Weights of a small mixture-of-experts language model, trained from scratch on English Wikipedia.
Size: 8 layers, width 256, vocabulary 4096, 42.5M parameters.
Experts: 16 experts in each of 6 layers, 768 GELU neurons an expert, a softmax router.
Training: a variant of SOAP for the experts, 3492 steps.
Below are experts of layer 2 (counted from 0) of a mixture-of-experts language model. Rows are named router (the router's row for the expert), up (a neuron's input weights, with its number) and show model dimensions 128-255. Each number is 128 + 32 x the weight over its row's rms, rounded and kept within 0 to 255.
After each expert's rows: "gets" lists some tokens that make up at least twice as much of what it gets as of all text. This comes from a sample of Wikipedia text that the model never trained on. Tokens count by the router's weight.

# expert 15
router [119 137 169 122 231 111 139  58 109 159 154 118 131 139 116 135 102 124 102 204 131 139 117 118 186 188  51  56 183 143 116 141 134 124  78  93 149  83 131  99 112 119 119 134  96 132 145 144 157  94 123  85 114 135 133 126 140 153 149 102 172 120 132 120  92 134 109 123 126 106 149 100 155 145  69 115 140 119 186 123 132 114 100  78 143 127 175 132 134 119 104 103 156 119 107 150 113 114 135 145 150 155 121 132 110  62  69 100 154 209 120 125 138 160 116 128 138 119 117 137 130 113 124 151 120 160 114 148]
up0 [133  92 137  98 118 158 153  94 133 117 146  97  86 116 115 167 140 158  98  79 139 120 118 121 132 123  95  95 113 112 122 151 148 144 154 107 188 164 145 147 159 134 122 171  87 132 116 107 127 111 150  96  89 104 141 147 138 152 119 150 108 217  82 129 121 162 121 100 103 209 122 130 126 160 165 154 145 143 134 122 155 144  95 129 131  97 142 156 139 160 133 100 138 156 145 129  61 118 151 151 147 129 142  60 158 156 188 128  83  75 124  91 181 163 174 134 110  79 115  82  99  65 123 128 142  98 127 150]
gets: ",", ".", " \"", "–", "),", " United"

# expert 5
router [120 138 170 125 228 111 142  58 110 165 152 123 132 138 116 138  96 125 107 203 131 138 120 118 192 191  47  60 185 144 118 143 138 126  80  95 148  75 126 102 120 116 119 137 102 137 148 151 153  95 121  81 110 136 130 125 140 155 151 108 164 121 136 115  90 139 106 127 123 105 148 103 153 137  66 115 143 119 185 124 131 113 103  75 148 127 178 133 130 127 107 103 153 117 112 147 111 114 133 145 147 159 120 134 108  64  74 104 154 206 122 124 142 157 119 126 144 120 110 135 134 114 127 153 128 158 113 149]
up0 [174 132 164  78  66 172 141 129 106 127 116 128 120 129 147 111 143 108 105 113 121 166 156 166 126  51 161 100 177 137 158  98 170 129 149 109 114  83 119 128 144  78 124 186 174 154 106 149 144 176 106 172  91 127 105 149 142 129 174  80 129  90 142 105  99 163 125 122 137 116 124 116 171 127 121 126 150 141 170 101  79 220 117 128 140  95 172 119 157 160 112 103 129  94  96  83 175 143 171  93 101 168  76 203 197  96 109 130 133  87 147 132 134 170 139  88  83 155 118 125 168 129  97 137 118 126 125 111]
gets: "0", "1", "\n", " f", " I", "3"

# expert 12
router [117 143 169 123 223 117 139  59 106 158 160 121 130 140 112 136 105 123 106 199 129 141 129 115 192 189  55  46 176 143 119 143 136 125  72  94 149  78 131 101 119 123 117 140  95 135 144 149 152  90 130  89 107 131 130 129 139 160 159 109 174 117 132 119  97 133 107 122 128 105 149  99 155 144  73 115 140 121 187 132 133 118 101  73 147 135 169 132 139 116 105 107 162 119 111 153 107 111 133 145 149 155 123 133 109  68  79 103 156 206 125 123 142 158 119 127 147 125 119 138 134 115 122 159 128 156 110 146]
up0 [108 176 133  94 191 146 158 152 133 117 158  47 156 119 157  90 129 217 138 102 141 189 129 107 112  91 100 120 125 144 139 108  86 128  90 210 105  90 140  95 100 159  96 107 102 127 132 145 101 147 107 121 157 106 122 133 134 152  88 170 140 128 116  73 185 143 113 145  94 142  94  81 102 108 167 122  94  58 103 119 127 165  95 151  93  74 107 109 140  63 138 156  70 153 153 104 183 160 160  83 135  84 145 125 137 127  94 103 118  69  99 101 107 151 156 106 132 183 132  95 150 113  89 120 151 140 130  71]
gets: " the", " A", " W", " D", " B", "\""

# expert 2
router [142 167 158 154 186 130 208  71 109 124 190 111 128 164 147 136  81 130 113 182  97 122 154 176 191 178  66 118 149 122 184 103 148 136  67 131 143 112 141  92 105 138 148 174  22 117  56 167 137 108 121 105 165 144 154  80 165 155 153 115 153 106 129  77  93 150 131 162 150 135 116 101 115 103  95 124 165 129 137 121 138 106 139  93 192  95 164 142 162 155 115 117 148 122 121 154 147 120 137 128 140  92 155 131  93  97 153 104 113 158  99 145 155 148 111 148 115 122 129 122 131 119 102 157  61 110 141 153]
up13 [ 94 162 143 145  99  83 152 145 109 139 124  97 179 208 163 126 139 140  98 148 143 158  44  97 130 120 140 138 120 144 151  33 134 119 122 112 126 127  81 123 144 106 165 124 121 181 138 132 171  96 104  99 155 137 140 119  69 116 119 115 116  69 124 106  94  62  93 152 157 146 142 122 126 140 105 150 134 160 101 147 137 169 132  87 110 161 117 132  70 141 141 162 140 172 141 116 118 113 121 168 106 104 168 113 118 169  69 172 119 187 150 120  74  66 106 133  93  86  84 163 137 136 111 162  95  99 161 101]
gets: " ", "201", "200", "202", "199", "198"

# expert 10
router [ 98 127 128 140 102 154 133 202 146  92 109 152 147 121 111 111 136  90 161  94 156 112 114  79 120  79 180 155 153 101 180 129 124 123 162 152  97 135 122 197 129 101 111  71 163 157 165 124 147 164  76 185 135 146 121 143 107 108 101 158  89 145  80  82 185  89 103 112  91  96 172 149 135 158 154 131 133 125 158  99  51 177 197 177  98 105  40 129 166 115 150 176 103 145 150 117 104 166  95 109 105 159  92 120 180 130 169 133 120 126 125 141  70  74 153 110 155 111 132 116  94 143 134 147 158 107 144 142]
up13 [120 135 112 134 178 159 136  64 109 113 133 106 122 107  94 107 144 156 123 148 140 117 107 159  95 173 154 132 172 150  79  99 116 146 120 103 157 136 115 124 142 107  92  74  73 144 195 109 125 125 122  91 125 162 129 146 170 150 111 157 153 102 149 130 141  76 119 132  88 148 140 116 133  77 153 155  86  54 106 144  68 147  92 134 101 122 213 136 132 150 174  80 193  86 120 118  72 101 121 122  85 141 120  93 157 133 143 169 168 102 146 155  92  99 115 159  71 162 122  93 161 108 123 149 102 137 105  85]
gets: "ing", "ed", "al", "ent", "ant", "est"

# expert 13
router [182 141  64 107 122 152 105 138 140 140 143 148 120 106 164 139 184 103 158 107 196 160 147 129  80  53 160 163  95 139 150 142 133 111 156 160  90 108 107 150 158 169 139 129 149 100 126 120  93 215  59 111 164 110 116 127 129 125 133 122 108 103 129 146 131 137 109  60 147 106 171 155  83 117 208 134 107 127  78  85 167 146 118 116  75  64 133 111  98 160 162 116  86 140 115 166 145  83 182 101 117  90  93 129 102 130 110 211  99 141  79 141 100 144 129 129 146 176 112 140  96 162 154  64 117 120 142  94]
up50 [135 119 112 149 131 103 110 129 146  89 123  89 127 153  94  77 156 123 159 139  95 174 102 127 122 106  89 137 105 162 121 143 142 144 119 134 176 128 136  82 131  50  78 151 136  93 121 101 158 173 171 128 103  52 152 102  92 143 133 127 135 121 120 145 141 109 157 155 114 113 134 178  74 228  84 136  82  73 146 100 151 138 106 128 139 129 104 100  96 166 191  80 120 109 105  78  80  75 119 113 115  80 102 132 108  80 192 111 107 148 110 157 105 135 123 115 105 106 142  89 132 181 171 125 106 118 101 151]
gets: "en", "as", "el", "an", "is", "ar"

# expert 7
router [164 134 130 125 143 146  95 186 128 102  82 131 110  71 142 145  93 134  93 132 146 134 178 103 114  94 155 151 113 135 187 110 113 114 130 205  66 184 108 200 147 183 141  83 147 110 119 125 125 172 141 169 149  87 135 151 158 125 169 101 162 132 148 145 103 166 147 131  82 181 111 101 114 167 106 156 118 160  85 138  90 113 135 159 108 124 150 164 122  84 128 138 119 104 113 159 113 158  75 131 139 183 133 118 135 112  89 109 128 102 173 133 151 113 116 119  79 127 117 132 135 138 125 155 174  22 109  93]
up29 [133  64 115 100 126 139 126 139 121 125 124  87 128 169 139  75 125 147 131 121 105 116 112 137  98 149 128 124 176 102 147 122 108 179 131 179 169 135 100 116  68 121 105 125 142 169 149  82  88 185 184 106 164  93 102  85 137 165 124 104 142 120 123 139 143  38 109  85 111  96 222 107 172 116 148  95 102 104 181 162 147 140 155 112  76  88 169 111 162 139 222 189  95 117  58 162 100 140  99 183 119 117 140  88  86  71 192 128 165  68  91 180 130 130 117 187  88 135 114 125  64 129  94 123 124 145 135 171]
gets: "e", "a", "i", "es", "ine", "se"

# expert 1
router [123 136 161 123 230 115 139  59 108 166 153 121 128 139 110 137 107 128  99 197 132 134 116 120 187 192  55  56 191 145 111 142 129 120  79  95 152  63 129 103 114 123 115 137 105 128 144 146 150  96 122  82 111 139 129 126 137 158 150 112 173 122 134 118  91 145 108 126 126 105 139 105 154 140  63 117 140 124 174 127 132 119 101  81 144 129 174 133 141 126 103 104 160 113 118 149 109 113 136 146 151 158 121 132 111  64  80 101 152 212 125 123 145 159 120 127 140 117 119 136 133 112 122 153 127 159 111 147]
up0 [139 118 140 109  66 162 146 110 181  78 109  66 116 128 161 121 157 119 131 169 134 147 146 176  68  87 145 143  98  94 119 118 147  79 156 146 143 133 154 114 107  72 107  74 147 142 191  97 119 115 183 105 129 142 121  83 128 180 137 160 163 141 122 151  81 147 109 110 151 134 112 155 108 163  97 122 119  72 104 179 148 173 106 217  87 107 188 175 109 103 138 136  87 126 161 125  93 150  97 166 153  97 170 101 122  77 136 159 121 100 155 135 143  70  89 123  71 122 158  79  92 120 167 130 143 137 190 145]
gets: ")", " the", " (", " |\n", "2", " b"

# expert 6
router [ 85 123 122 129 127 120 148 117  93 170 105 109 119 116 160 169 133 127 146 154 134 157 124 110 145 166  56 141 108 124  82 137  94 117 113 101  77  72 109 132 125  44 120 165  91 128 154 140  63 121 117 162 105 160  70 130 139 103 135  78 135 121  74 123  82 142 111 144 215 163 185 133 190 112 121 137 122 156 128 149 145 111 135 170  96 138 126  96 105 144 125 123 117 132 119 105 134  72 103 186 136  64 172 107 106 126 167 100 134 160 198 117  65 130 183 173 105 111 167 120 152  44 117 145 177 153 114 138]
up0 [108 162 147 176 140 132 144 124  80 141 118  94 159 167 105 147 147 119 139 141 119 170 119 186 197 153  83 124  79 168 152 113 118 111 147 136 146 120 119  78 101 137 147 144 181 177 154 138 126 203 165 128 140 136 159 141 139 133  84 172 109 115  93 193  96 156 115 168 180 115 122 144  57 120  88 136 135 159 164 121 126 146  80 175  95 167 143  96  79 148 111 154 114 148 148 102 130  93 136 199 111  97 122 167 123  34  78 147 145  83 158 149 152  77 136 163 168 137  85 138 119  85  97 103  95 125 126  75]
gets: " |", "-", "|", ":", ";", "=="

# expert 14
router [ 85  65 139 134  95 152 121 106 121 168 151 140 131 102  89 129 152 188  69 142 166 165 150 152 140 150  71 185 106 119  97 145 154 108  57 177 130  81 133  90 114  94 145  96 124 134  86 166 143 141 157 106  75 134 125 150 138 144 142 168  85 149 133 155 202 147 133 133 255 150 126 100 226  85 100  94 103  72 125 140 164 155 111 175 198 141 128 101 117 105 100 115 103 110  96 134 167 139 125 122 165 160 135 117  90 145 139 112 135  62 152 121 141 130 117 131 108  96  98 130 131 135 116 129 148 128  96 145]
up13 [128  77 161 118 142  81 139  86 132 197 148  72 135 113 158  90 157 154 170 119 137 111 128 133 109  92  64  66 115  63 114 179 166 169 187 106 119 122 107 146  93 102 136 170 124 124 124 126 142 125  93  79 115 103  85 180 108 152 116  89 118 118 221 122  81 114 134  98 160  73 131 182  99  82  99 113 119 107 127 144 136 145 132 170 132 156 137 133  86  86 110 151 159 155  97 138 129  77 119 133 160 109 204  75 142 117 140 182 148 130 148  84  98  93 134 168 164 125  86 110 153 134 132 109 102  99 170 173]
gets: " of", " in", " to", " for", " by", " on"

# expert 3
router [110 153  80 118 105 106 103 153 149 119  42 144 124 147 121 117  88 112  96 114  93  80 121 158 111  85 181 172 112 110 111 158 131 112 114 110 155 187 107 153 146 174 137 130 163 171  74  64  52 121 174 119 123 118 146 152  71 132 119 156 144 208 130 145 196 113 165 150 146 125  89 136  89 134 142 124 112 231 144 136  84 119 130  99 186 142 106 131  91 153 138 135 151 136 169  73 129 166 100 100 117  79 123 141 173 149 139 167 113  94 101 137  84  89  93 132  73 137 163 140 136 144 122  93 118  64 144 140]
up13 [ 82 122 118 144 131 123  95 156 135 155  96 191 123 113 134 143 138 126 116 129 125 140 134 162 133 159 191 184 172  91 157  61 126 178 127 206 147 118 192 181 124 155 136 143  78  76 106 171 170 131 114 112 130 133 131 126 174 163 152 162 109 105 105  90 121 158  91 165 201 173  96  99  94 189  99  69 120 183 149 110 119 116  99 143  40 145 108 136  58 130  89 143 200 163 170 113 107 137 109 119 151 112  83  52 140 140 228 152 132 171 139 117  96 107 163 114  83 114 129 104  95 104 146 133 162 114 150 125]
gets: "o", "in", "y", "u", "ro", "on"

# expert 4
router [123 138 170 123 230 118 140  59 111 159 153 120 130 139 110 136 106 123  99 199 131 139 121 113 189 191  49  55 183 144 114 143 134 120  75  94 148  72 129 103 118 117 118 134  98 139 144 157 156  95 124  83 116 137 132 126 139 158 150 111 166 121 134 121  92 137 108 120 124 104 149  96 150 139  70 119 143 122 188 126 131 115  99  84 141 134 172 130 134 124 105 102 157 116 111 150 106 115 132 147 146 156 121 133 112  59  76 103 155 214 125 124 138 161 116 126 140 124 119 137 136 111 126 153 125 158 112 148]
up0 [137 125 106 130 139 135 108 118 123 143 172 137 172 151  76 209 142 158 133  95 140 170  69 100  54 122 163 156 152 118 117 114 183 157 137 144  47 100 155 170 129 188 130 130 145 102 155 126 111 118  81  89 145 132 155 131 124 138 150 136 162 145 157 160 154 159 129 108 149 140 107  73  82 120 162  86  69 111  92 154 183 145 122 151 129 129 174 191 206 151  89 137 145 130 104 143  94 122  91 134 139 171 138 122  96  74 101 174  31 163 114 108 126 110 131  89 124 118 165 137 112 152  90  91 120 127 146 119]
gets: " ", " the", " M", " G", " R", " L"